From a checkpoint of a small mixture-of-experts model trained on Wikipedia.
Size: 17 layers, vocabulary 1032, 29.1M parameters.
Experts: a sigmoid router, a shared expert of 64 neurons.
Below are experts of layer 13 (counted from 0) of a mixture-of-experts language model. Rows are named gate (a neuron's input weights, with its number), up (a neuron's input weights, with its number) and show model dimensions 64-127. Each number is 128 + 32 x the weight over its row's rms, rounded and kept within 0 to 255.
Before each expert's rows: "gets" lists some tokens that make up at least twice as much of what it gets as of all text; "mostly gets" lists some tokens that are sent to it at least half of the time. This comes from a sample of Wikipedia text that the model never trained on. Tokens count by the router's weight.

# expert 65
gets: "s", " it", " he", " It", " they", " He"
mostly gets: " they", " she", " it", " It", " He", " which"
gate0 [ 80 129 201 135  79 116 104 150 153  94 118 111 144 110 127 161 136 120 122 172 112 122 167 179 110 104 117 119  58  96  58 145 189 152  99  77 145 120 117  97 168 117 195 135 105 118 148 119  53 106 195  89 151 101 123  85  95 154 100 173 108 136 120 189]
up0 [131  88 133 159  97  94 116 175 135 141 148  89  87 134 120 155 101 135 179 144 149  90 126 197 119 133 100 153 113 105  69 162 175 187 125 125  81 133  94 141 140 117 138 168 153 142 141 116  66  71 210 159 100 113 153 105  61 119 135  61 127  92 159 187]
gate1 [ 72 192 171 168 181 131 104 106 162 135 135 138 111 128 114 136 123 154  94 136 104 155  75 147 167 135 120  91 147  87 134 147 115 150 135 108 109  76  86  97 160 117  93  97 147 144 184 102 127 157 175  90 136 157 120  82  90 127 108  92 134 146 149 154]
up1 [123 195 144 180 175 142 114 183  89  93 100 108 106 124 114 103 117 166  90 145 116 104 154 170 133 122  98 119 100 110 155 131 131 149  75 141  93 127 116 158 153 130 128 112 166 123 187 149 148 217 129  87 149 143 119  74  92 128 153  81 141 152 116 137]

# expert 44
gets: "s", "ation", "es", "ion", "y", "ing"
mostly gets: "ities", "ement", "ions", "ations", "ence", "ents"
gate0 [165 119 104 104 122 116 128 138 110 125 139 131  96 161 131 158 141 106 107  39 105 179  73 117  96 133  85  68 119 106 114  82 126  93 180 134 167 116 112 165 145  52  93 136  85 131  75 160 128 109 107 115 148 132 156  87 138 144 154 146 159 106 108  86]
up0 [101 152 138 119 127 130 121 124 136 151  77  95 138 103 125 121 122 111 169 160 141 139 135 156 194 165 143 221 159 172 151 179 109 160 135  87 129 142 111 132 134 182 104  86 134 137 226 139 139  93 203 157 112 117 126 131 141 124  74 128 112 143 158 152]
gate1 [ 80 122  84 196  82 144 147 108 126 112 157 170 167 129  54 121  98  71 133  96 116 133 117 188  47  92 120 104 142 104 138  57 123 110 112 117 143 102 154 102 103 136  96  92  78 106 179 190 142 128 120  94  73 117 103 136 149  98 130 109 125  65  66 117]
up1 [ 95 118 158 168  77 145 141 152 116 110 149 152 135 122 121 124 111  76 124  96 138 121 178 100 161 113 105  70 142 125 106 149 117  58 162 128 142 140 203 114 206 178 167 105 101 126 137 187 157 149 118 161  96 111 117 121 130  92  97 134 135  98 154 123]

# expert 235
gets: ")", "s", "ia", "a", "land", "es"
mostly gets: " States", " University", "land"
gate0 [ 96 109 135  90 121  91 158 147 138 145 153  97 181 153 133  32 125  88 144 102 192  66 117 125 159 132 163  91  98 199  82 106  98 132  83  92 175 107  95  92 116  94 139 126  94  90 149 148 172 112  94 106 100  89 164  73 124 110 137 140 149 101 136 100]
up0 [106 123 110 130 134 116 146 157 152 115 135  63 142 130 160  53 147 149 130  97 169 101 117 130 142  99 110  89  74 199  99  64 128 149 125 153 156  75 124 108 121  95 138 106  67  96 102 128 108 100 136 142 110 113 152 102 151 132 162  66 160 118 145  66]
gate1 [ 89 153 149 105 146 113 133 150 165 187 168 128 106 223 123  97 110 151 104 106 104 108  76 172  91 170  90 159  77  97 170 154 117 150 127  80 146  82  30 121 139 156 111 139 103  86 140  55 205 142 130 131  98 158 133 152 161 113  75 135 145 149 127 154]
up1 [ 79 124  64 126 145 126 157 143 163 135 170 166 125 170 117  95  77 111 155 114 129 140 120 160 123 111  89 160 173 133 185 137 172 165 103  92 108  97  40 131 151 160 145  94  92 114 105 104 194 159 131 160 124 117 136 147 159 116 111 157 142 173 144 164]

# expert 200
gets: " the", " The", "'s", " his", "The", " its"
mostly gets: " his", " their", " its", "The", " the", " The"
gate0 [ 98  96 126 109 139 137 134 191 176 142  60 131  95 101 167 111 115 158 159 176  96 122 163 153 136 123 162 107 169 180 118 138 157 126 140 130 120 135 133 159 149 139 153 127  65 101 143 165 158  64  92 100 175  60  98 104 105  59 152 124  90 123 120 174]
up0 [109 203 118 106 126  41 123 106 135 157 105 170 132 121 137 134 145  89  69 134 121 116 172 131 161 100 158 153 105 163 120 192 119 120 118 123 142 101 164 154 168 119 131 133 127 191 109 113 147 122 177 109 114  46 102 162 126 134 172 142 179  47 179 109]
gate1 [104 109 109 119 115 140 145  98 164 143  44 132  28 155 150 108 118 162 156 174  79 102 131 109 154 171 173 157 160 129 107  84 135 135 117 122 124  97 143 130 136 124  90  73 161 198 122 128 215  59 204  83 167 110 104 133 110  98  67 138 134 149 103 160]
up1 [153 112 128 127 154 148 145 123 169 109 160 138 154  90 104 112 183  90 100 180 198 134 101 135 132  89 122 101  92 108 136 155  97 105 140 158 127 113 153 136 119 144 130 124 144 107 187  80 101 156  71 200  82 192 148 101  85 160 153 146 125 102 178  84]

# expert 73
gets: " h", " H", "h", "m", "H", "b"
mostly gets: " h", " H", "wo", "H"
gate0 [128 124  99 155 113 122 110 117 152 117 129  64 112 173  79 141 103 188 117  86 176 101 218 101  48 134 118  80 132 191 115 101 185 111 114 141 139  98 142 143 121 154 165 161 169  93 100 132 129 153 103 138  96 142  67 128  78  82 151 140 156 149 135 149]
up0 [158 110 152  94 128 118 188 109  95 147 167  83 100 129 151 146 158 135 101 162  50 139  83 136 145 153  84 161  76  46 153 105 129 118  95 108 113 151 209  57 174 140 118 120  69 111 162 131 118 144  94 119 153 114 162 182 169 129  56 148 127 151  99 140]
gate1 [152  91 139  60 111 131  80 123  95 164 105 163  57 127 162 193 139 143 164 118 160 160  74 113 144  75 107 180 160 210 137 107  93  88 151 115  94 104  62 124 131 120 174 138 149 128 108 133 120 128 139 126 152 114 102  71  82 127 143  60 128 125  89  88]
up1 [ 83  71 109 111 103 131 125 140 120 199 150 145  69 121 120 170 129 182 171  71 135 115 125 140 145 108 154 137 199 196 166  78 122 120 135  70  86  79  90 211 100 178 157  77 164 131 129 137 124  86 172 140 130 121  64 108  93 162 149 137 197 144 129 140]

# expert 105
gets: " H", " h", "H", "h", "igh", "ist"
mostly gets: " h", " H", " would", "H", "ouse", "igh"
gate0 [147 135 112 181 114 173 118 122 144 168 204  65 142 110 137 135  91 139 127 130 110 109 110 108 121 118 160 162 160 108 111 142 102 145 132 202 127 198 101 119 124 111 144 178 112 129 173 116 102 128 116 156 103 164  87 103  95  43  82  89 121 102 125 148]
up0 [162 152 168  52 119 111 125 168 128 151 132 142 144 160 124 127 156 178 160 132 159 137 162 128 119 133 176 132  76 153  92 122 157 116  39 135 126 108 125 126 124 103  96  93 107 134  91 103 147  96  48 117  57 122 134 142 140 217 159 143 132 119  97  96]
gate1 [120 126 151 141 154 141  52 198 199  75 184 135 112 149 135 101  85 102 144 111 113 170 112 170 167 110 145 142 146 181 115  95 120  66 128  91  78 105 160 201 150 138 140 115 122 111 130 106 170 129 155 169 116 118 124 142 134 152 120 126 106 136 132 114]
up1 [137 126 104 163 140 190 195 116 148 143 147 155 154  74 127 108 147 212  40 153 122  93 166  94 129 145 113 139  65 112 129 185 163 164 125 138 128 136  85  97 185 122 150 111 117 137  68 157  75 154  91  90 151 180 105 141 120 127 179  72 152 123  87 132]

# expert 170
gets: " M", " m", "M", "m", " ab", "|"
mostly gets: " M", " ab", " rem", " m", "M"
gate0 [128 153 141 120 113  94  85 128 125 120 117 124 141 168 156 113  68 138 122  74 138  84  49 106 129 115 159 147  54 122  60 131 103 140 144 124 170 148 149  86  96 148 137  83 133 140 135  82  99 182 155 122 168 130 123 162 133 115 108  79  90 165 125  46]
up0 [ 95 112 156 117 111 108  79  48 114 198  76  82 141 170 108 126 150 101 166 111 114 179  99 121 147 193 164 143 139  91 104 153 147  71 158 126 119 134 122 147 153 185 100 102 134 118 143 157 119 131 161 131 100  73 169 184 192 124 183 138 122 142 172 166]
gate1 [116  87  91 224 130 130 143 152 164 179 127 164 118 129 120 124 126 115  85 148 139  94 153 142 142 159 139  23 140 108 120 147 177 136  97 126 134 103 142  61 129  55 172 110  93 176 153 134 112 128  77  92 104 105  79 105 104 125 104 102 106 142 107 154]
up1 [130 195 160 149  64  81 177 142 118 154 113 155 127 104 153 160 139 107 143 151  92 163 149 143 106 197 142 156 166 123 161 117  94 107 116 149 142 105 131 123 191 130 129 201 129  87 170  73 156 123 148 167 160  35 101 122 116  93 149  99 143 227 138  85]

# expert 177
gets: " cont", "g", "c", " dec", "end", "st"
mostly gets: " cont", " dec", " ag", " acc", " ev", " sc"
gate0 [166 147 118  99 130 100  84  65  92 122 111 164 151 121 158 103 100 187 139 155 174  98 142 151 183 173  99  98 125 142 160 179  87 131 205 177 190 101 108  95 134 119 172 105 158 163 113 127 135  98 118 106 132  81 124  28 151 161 127 107 127 162  89 131]
up0 [128 148 110 117 145  68 119 100  54 113 111 127 102 134 131 136 121 102 127 114 106 139 166 177 137 126 145 140 138 121 142 160 158  96 148 152 141 106  93 183 102  94 113  98  67 112 112  90 123 148  92 148 130 187  92 110 173 133  57 143 132  81  91  88]
gate1 [123 100 135 106 128 113 112 178  99 145 156 136 121 143 174 153 110 164 110  65 112  58  72 113 137 152 118 122 139 115 103 170  80 197 134 150 141 107 109 118 129  72 119  91  35 129 142  71 121  95 103 180 135 146 117 139 134 150 111 158 132 159  91 123]
up1 [127 118  97 149 122 170 134  93 175 188 130  92 151 117 164 149  72 148 109  78 180  96 149 125 138 102  83 112  85 119 134 107 103 142 105 125 126  91 110 171 129 106 129 134  90 134 128 112  98 127 178 157 167 125 146 109 192 150  92 122 166 149  94 178]

# expert 68
gets: " the", " The", "The", "'s", " its", "he"
mostly gets: " the", "The", " The"
gate0 [188 162 131 158 150  98 165 153 139 115 167 155 118 107 131 135 157  82  73 149 137 139  77 166  70 192 130  98 121 115 115 147 140  81 133 150 119 135  98 173 150 131 148 168  99 155 110 123 130 182  57 149 112 187 175 115 150 138 154  82 101 164 133 125]
up0 [127  97 142 137 112 184 122 129 129 197 136 130 147 151 155  89 153 163 173 145 135  78 202  68 198 112 174 140 130 133 109 120 144 120 163 117 115 139 142  10 141  80 125  75 147 153 126  82  89 104 122 129 159 117  48 182 123 102 149 133 126 157 112 118]
gate1 [126 101 113 108 105 131 126 148 167 120  96 152 128 105  44  96 181 171 129 178  86 135 150 178 127 101  87 129  86 129 162 121 132  52 151 117 148 111 134  89  41  89 136 143 108  93 149 133 123 151  99 142 109 126 116  76  65  80 137  71  75 129 124 101]
up1 [135 183 155 158 117 116 138  67 101 126 144 140 121 159 214 147  97  93 101  88 143 117 139  94 145 153 156 129 123 132 114 104 133 181  92 121 134 125 130 208 213 165  81 114 170 124 112 152 168 130 149 123 107 151 127 193 152 163 110 189 177 106 123 131]